Experts of a small language model.
Size: 16 layers, width 384, vocabulary 16384.
Below are experts of layer 6 (counted from 0) of a mixture-of-experts language model. Rows are named router (the router's row for the expert), up (a neuron's input weights, with its number) and show model dimensions 144-191. Each number is 128 + 32 x the weight over its row's rms, rounded and kept within 0 to 255. Numbers have three digits each.
After each expert's rows: "gets" lists some tokens that make up at least twice as much of what it gets as of all text. This comes from a sample of Wikipedia text that the model never trained on. Tokens count by the router's weight.

# expert 10
router:130078168167117104125113093085116090128121150112161114155147117133157162115162121117124146123101114093122118095087126113157159103079130249100068
up0:179109109126079131165121087122139103140145103137104158159154138113131181153106145091156119189101103082147157079113110195165137107110125175169089
up1:087129157157058102144113153099126112136175130146131121115071070119144152144158103070100155138101178108147118124188181145169125200187176172175054
up2:169093125120111123091122153142159110104161079137205112088067125161073132127149131077110098113125062115161133132155120084156133147114074183101100
up3:125085125111176101123204127161140108184114120130094135158114130149111156134092124115124085129114127087127135113144182146121122147110139122178099
up4:150066124108088153170133124119159110147175070136163172158123142175160166102137093173125092069146103140161098142076154168106120088090119166141140
up5:149096163125108140046139084144121103143145184147154112142130102131106122081187121149193145121141116184114120100209112136088119147142120169132154
gets: "| ", "- ", "\n", "; ", "Ch", "ph"

# expert 12
router:086093140087097141173105103113142127100144114106179134161125153132099122166159143093104121157154146109115145162109141108121166161069114108163084
up0:145054154107164067137101145165137096081121072163122119112087139199148120144117099169159135116115087093117164110191152102133147110095086160151115
up1:183152087126096154169180149110116147129153089164193124128112096162129105125176057112109157125159129118140078160141152124075155099152055102195069
up2:137157121137147100147090128099132144098112133186105120157143162172178098103173107171090106110173189143106139146106110077159171099100140125114093
up3:144140122103066102101086149095126111138120102151115148080030131141118113133120138152076081135147152119072106130117133161085091153142137155152082
up4:153106105103070057106130115135142107130144139172101155117173103136093109105161168169176149125151150141193066136135145107121179169105163189091134
up5:140095113159139144107142183212105175143100147095160097148108080108159115108111157171104148137102105145203093155132151113136138141153107218127125
gets: "\n", "to ", "\n\n", "|", "==", "==="

# expert 8
router:218075135148091108120170055165132068128133118190103138114122082153141112178148158125131076131177141109127113123125092084104078176061170157133094
up0:132059176081130138161143143067162144164169148055123123111124112118174169153114068155081134098120119102105122120102201089201104173042135146136145
up1:031163117165136084149172126136166106082141073096121172171105063062132131141127150111160132090117173155135149109151123187050123093101133120103087
up2:143083145110142138182135132081127101098169120119135131142103155141086093179134180092074157097146142151150091072129178165110090161158146100134130
up3:131122144143091168095100157137134153191154118133096088143080101139074131156125084116161186141106097117095144124116090151169093101169135149118114
up4:110150104125110089097124150164083133108136123146160097087077177114124084098118136171144154118081144138206158152145108146174138171131120124179107
up5:143085115152099107120164073169185112231150122114083070076109156107116125108199106154155108086150180122127157138083158126127139118113093167127132
gets: "(", "–", "=", "September ", "October ", "May "

# expert 30
router:153155116172096090146124116119074144107109164091112072136061150157106121140133106117083083121158105155116064135098092214076134184123164159128089
up0:122083162209104139110113140106159139117090180105172152127102141100105097183164071085143140137080120104115113188120159171104093170126143098079088
up1:156122160128133107144088152142134170157128127159169142180113097082172142095125131127171122148149112134156062143125097144103182177119111098081110
up2:120154163141126185131180046117189175128175112075124088126058115177113100139122110137085066145148076097161126135080118158114110110119114124142204
up3:136127164170125154140012116165095186030152133128146135094158068135121137166117147083154128090148121095142048140128097153149154118140158146174128
up4:137165124161154149123131122054114160155093177108116162153129121105127124160162174101139098148168165170058105182146120165074105051175211131134097
up5:166174130117097058102071102110105140102127152112110109120190154108153125105115076152127087135158093122127096128130132191110137187184118173057111
gets: "of ", "- ", "\n\n", "by ", ": ", "for "

# expert 23
router:151113080182132060145134130127065147055146148106135126124130089164095134135163133102095080136173144109140152140154158222038114138143124134200074
up0:162122126110136155094113134091107085074140171085161193196161103182136120097113156179096172118090161121140103074097150128125123222100180076109134
up1:165116074109158165118143142120082133128131087081118075106137113171126157142137064113054120139100164072164165077091112143107138115127081119130136
up2:079161091116189191056119093116140108072153071123170097088175102117124096103168127106134145127172109073150103133150057125113148114122099111097141
up3:177112205136104110138065166099229117132102185113177110096068121129163157183133127182184114095142085151174135096159132134151113101101118164060194
up4:131080083177072176097109129108094043098117214157144156182128158056116103111106120080123143071114151132134131169096161181136124130152152070137108
up5:135102117144125106177132128123068125163104090067128136137163078158138109154188178121145100169151120098132147066123129147109141143116154179088138
gets: ": ", "– ", ". ", ") ", "; ", "- "

# expert 24
router:135077090154141153157161139142130107139112124079138131096181137133142123155114142073160095140138055106066126145105105122103109096132097149169146
up0:142111134112149161132133075164125154076172131092155133201140166118143159119076122099123161162128132127117173056121147171084119148121149110136129
up1:158156096136148120095129110179164095144110105088190124125156152128131066143111100098146133112144149120175168125137249140116166122058111113147126
up2:149109094192045157142135170152109095124116136132140079151143094178114126129110167109145120105102101117106104129102107113144151125066099095160143
up3:139188156054149208177135122166117140094140155099113125095103148125120179131124149127132132154118095098081107143084150107104129170097135139138130
up4:162091070142094098147116163170097132138136118182153190152182175149117118154084137111180129119151159131115109111128206146117151129109142123137117
up5:171080105164159126121122109171110152128071049108126151146152103108127119111147187155102127065118136198080127084097135088150153123142135100110182
gets: "'", "en", "er", "el", "on", "in"

# expert 6
router:143071116115113091167077126086142147118090148093168109148198180151106161145145103035126116198132184103139115095140102118177109154069098131153094
up0:205154182091132069065133063129147125058082150118123136107152136120101153156110107212114107171139150099166129129116181200097100173107146139162126
up1:115134143069165100158125145121123073130089186113118080150115149135109123123126114117117112154102162129122138124118152096096143149114151181123080
up2:099131156100109164165079150159139163187089153139148076111125111121173146154095119152130152149105120188100169143150105163104089194144169092174138
up3:141084175111140102134190148156162103094105118165095108152075126136080117143149170106127163119079116151156155137157098201135158151166100169136087
up4:085165151099158115112199116044160102119149130078161104098198175119139146119117133114127140082134065132135094151112155118138071133173112117104094
up5:082109165082071168131156109127088065181079098092154114116175071102175108088162171177090153132145185106131141125153125154126115146120126152115149
gets: "that ", "which ", "t", "who ", "he ", "It "

# expert 1
router:166146146163134132151162142107116090128149163158101121136172166146073106156206068113080148120114100137143099099116109127146131110111086114147120
up25:194150063130092139154107185106133137058161173111127105103081121167080104056104177080095142139140164133144119081141120107185143124141141148095075
up26:163123140123138139172140119075111074143169105123138138115151075122117078160068137123110134081205116100141138130155103154151135124181114146192143
up27:160162102110159180071111140090120121094154113200110071107138067128138139159148092097135138089132148102071117064068132099121138126101119125121173
up28:125191091169128118163114164129135203147127168131097111099098098112088149186132133111148100142148136173123151120206125094099080125185091163136163
up29:112107170083136089070161092133068138192099094125172090180124123135101123143127131166136145132167109113228132138155111116108154122158140089134119
up30:139171168031099111137106107104118191154138126163177138145096135058160131158211052076098114076139116140142076124141156165210079137147172116085138
gets: "in ", ") ", "s ", "\" ", "American ", "er "

# expert 15
router:138126113149098072138090121110137102115183124159097149144115124147129115169154148113091129201135117082147166077140104080120123132133108164157170
up0:160138099156078057124152134119172121117095154104131121146070123132119158135169100167152157174094131101089161131115071138127092186124118174143161
up1:108148132153156137132150121105142112107120172155090156150176089155084095114182128155086122126162110147073115113147139101165072161131092123099118
up2:189093123158134177139134048187140111141115153101115112105084129118158151163138144167154122113105094094156115184159102106105109100163176150159055
up3:106185160160125117134135141127070148117154105138157063187110129137108109089108120142092150131120121154134161102137080159121100149119098164143148
up4:099088084087090164141157097091134132072122133100182113132106102129075148106077155111120204085117132078174131097102126132181118129174104208139133
up5:125167124122149115078127061174138144137124181116116153125148137144145127126137147125139135160158124132119128060033133087108145105124130129140137
gets: ". ", "\n\n", ", ", "ation ", "tion ", "name "

# expert 22
router:128145096165080134129114143158163071176095109087151169075129157132089155165137159067133091146098143121074120112091124130125112135131189124125067
up0:101175048120168161180147143131094139114148182131176159177112107138109160126107140154146122146131133150138150117071193151112137181074144162106166
up1:119150116153107135109091117112193100111080149152144159158101056063133116148146126097120179139168181074174115110183137197106098098154154165135126
up2:087179111102130160146111078180150156155163163136168157123126087136175128159149096112054163166137120124088174141074102140085129090079122078149145
up3:106106049107066153081099119109159102080159164093137135179138143118056182179127069130101133175145096107095113122154113148093165105153155129102151
up4:126122118091124120164134141143108124128124118135161156137086112141073195134157134158134097135138115099122146144134149117104161159119139154162151
up5:104182125162111152218162160130153145145110116074142158137090192104146136185111168155172100108150138179172133083138086138209082132084089105143136
gets: "-", "–", "/", "South ", "North ", ","

# expert 5
router:137100121128106106125056121185048134151147142131144129148143114169126124159163122114086149161104115118129162151110135171111098155126094085146099
up0:115141120141110167103136093134202158176133108122117123140171101093133168110167117108182152145136149078121131115116158182135128102141099143143127
up1:088141164107156098139113080115135104193111110143100038097096130197099194060171108113153112117101166089221152103120198171205108118075122130105092
up2:134176110130116120095134087117104016103153160136133095096119156153104125127172111115116115168074164146117143116141167156179096135116117103121107
up3:086155087183161187095085117105135150145131111135116116127147086131130129123118141105110135149153131089153147194123132127087103201137182105148118
up4:134143092148119100133181161104177140097123170135134109215139158129208158160116131072173150135169132104132138134116165156143151079144128100177119
up5:144102140122092117085119132150167151140185089142144085107122116157100030148119047123135160166111110112195132117032146124143089147126138078150147
gets: "the ", "The ", "a ", "that ", "his ", "-"

# expert 20
router:134117205103131154141127124090094133155117100124120093123154137147129173224117099159145085135116096087060117166155159112152181175106153166172126
up0:083129094138194056093109130138091116112155140141176164124096157108130085145154139166184157149159103114093080136094145091156176121102131044159100
up1:164102118150167131106085101146115089112158068100142158125112131074106154153106083084115131148101121156150192150087139110130137126107099105129177
up2:148171147144078111174119125087199134111169126106111180176143113057084170130084118152176170179159089088160090152165160121147152124115158125180066
up3:137118191091134112123109129172172097108100155064175082135123113161129136131084110158080124083172158145143085108102113168096118113151165061131165
up4:155166123152103126165112131066159112125145061052124144117129205145196178076176129135137046129076112085061101148129164104155139168141098072090074
up5:182158131130159104167163179164111159146122116144159079173143171096150135050118082162193126078188127157069130157094149185122125119151111094182134
gets: ".", "'", ",", ":", "a", "o"

# expert 0
router:111112126110110154153103112137100126108112080118184100101191129146145216137144173068101117092045165096160125140147100069142148114121113182173076
up25:175084149171121201155112126164076169142156158141130222153170059163159058069150106082123150124081110128163132148155095099170119070129134060141118
up26:154097016130086146149099068175146158086130116091179174146125112150074143150108162095119158080181107114163162158117167133101066113161146148104088
up27:110135141135109107104081127159123124142150145160186126096078150198126094160091150079156197204111070159139124175137077150147100110137118129192100
up28:124102107134151125131097146059150127159124180066099101121149132172143116092148162141147155096094131122140171154204106123112149101199141116044143
up29:148052114082070115148119158147123159108194212130114123081103185169104157093101108157129114142117130112187120101086165129158097161155117105141138
up30:146092109117123112088116157072123181110055157102140070168131165140143196124109101146168122089103166106122154108112136083141180140075128145074142
gets: "was ", "is ", "were ", "W", "are ", "L"

# expert 9
router:193090127157065114153139107104105095163120126175127107119149126141148115166085212096115129169135141098089106148086127137139079143092146185111124
up0:177060173151131092141137126137085171196102080160078108195115172088091145142116128094096158139095093151078183079142117166129102113117125217067168
up1:140099092117134130132190081141099070124122098100155124120132080156079104119124126092160137139120091141124126063058167132130147099171120113118147
up2:113131125111106148054175099121135125112130117120099172139135089109111139015188146135138135168100132115141177131111156112101114104133155162139122
up3:126132143068114183163176136128079159142098100071141060162100063129150156086124144072106097178111167121138111122093126137170189119090125159142154
up4:160144127097148138082176152087157122144121125091117172113135112124097128170151127136084087180109150060063122135091134093139131160163107162131161
up5:147143167114056096116101173192128103068155134148144140102131112115121174127145142112105083081172110138138136119169136177137146143177129122118162
gets: "1", "2", "3", "201", "4", "0"

# expert 21
router:135049154200141127165090083132115122180111162165144132118063117186172132160118190141118149127127136106145140123116152175182126132140157155094114
up0:144132091068152122113099110098146174053118202206135142103176110151060138121166134179098100074139108098140129095117127125123179113068124080136128
up1:154126122134102127142073137152176125120134106173182189120135124155142150139153137150062135130061040065195160117141170127158093125116088120132175
up2:092075130171102106098102129146234153125121127155145128134152132101045109104128088122182121139168124161145136139166160122159104122160108142119087
up3:124151101164075148129118139106128144158091090117188100120138137188192166126176136141095093109118174088161135143174118154149091108170107141131112
up4:140126184131149079050164148123073176119109105099118165207119115126119101112147128146052114156135135133089154137168132132183112171133179156115082
up5:144100120179122120158160107086165149097132115146125153144105082116131141108127123124076097144131083127103150190128132139079118156180216127193111
gets: "| ", "|", "; ", ")", "/ ", ";"

# expert 13
router:128105130145141134153111123167086123149128141122157115105147166209146116128144096085076118132106105119139154099112142159153131109102122084156129
up0:127143155157137143143106144134130154096175103149134185190076073082113136129127172144147110134176133106092124053147149072141112143104105147160144
up1:111144078119147091112139177109040161151157165138163189175199125098121108118154140106160122144124122094117108102189175166128156100125106155084120
up2:109130167095071162106178162098101156110067116095207062125102155101164125162158146154089127124128125136152114102177083150188144123111181154178135
up3:166116154103104106170124153081141188179115135087156149075160227104127146142149096149136173144127163128082112112156192105144111159129147147146170
up4:149137130116116127136103162095135172099134195096211144122169109114117131108141099094161170115117129092128134126157166147105119148147129059114108
up5:142154117134195113136130044160071091125163112124188128117112131137114167182099132126137122172109072100083087117144202214055187144108128116162161
gets: "the ", "a ", "The ", "his ", "an ", "s "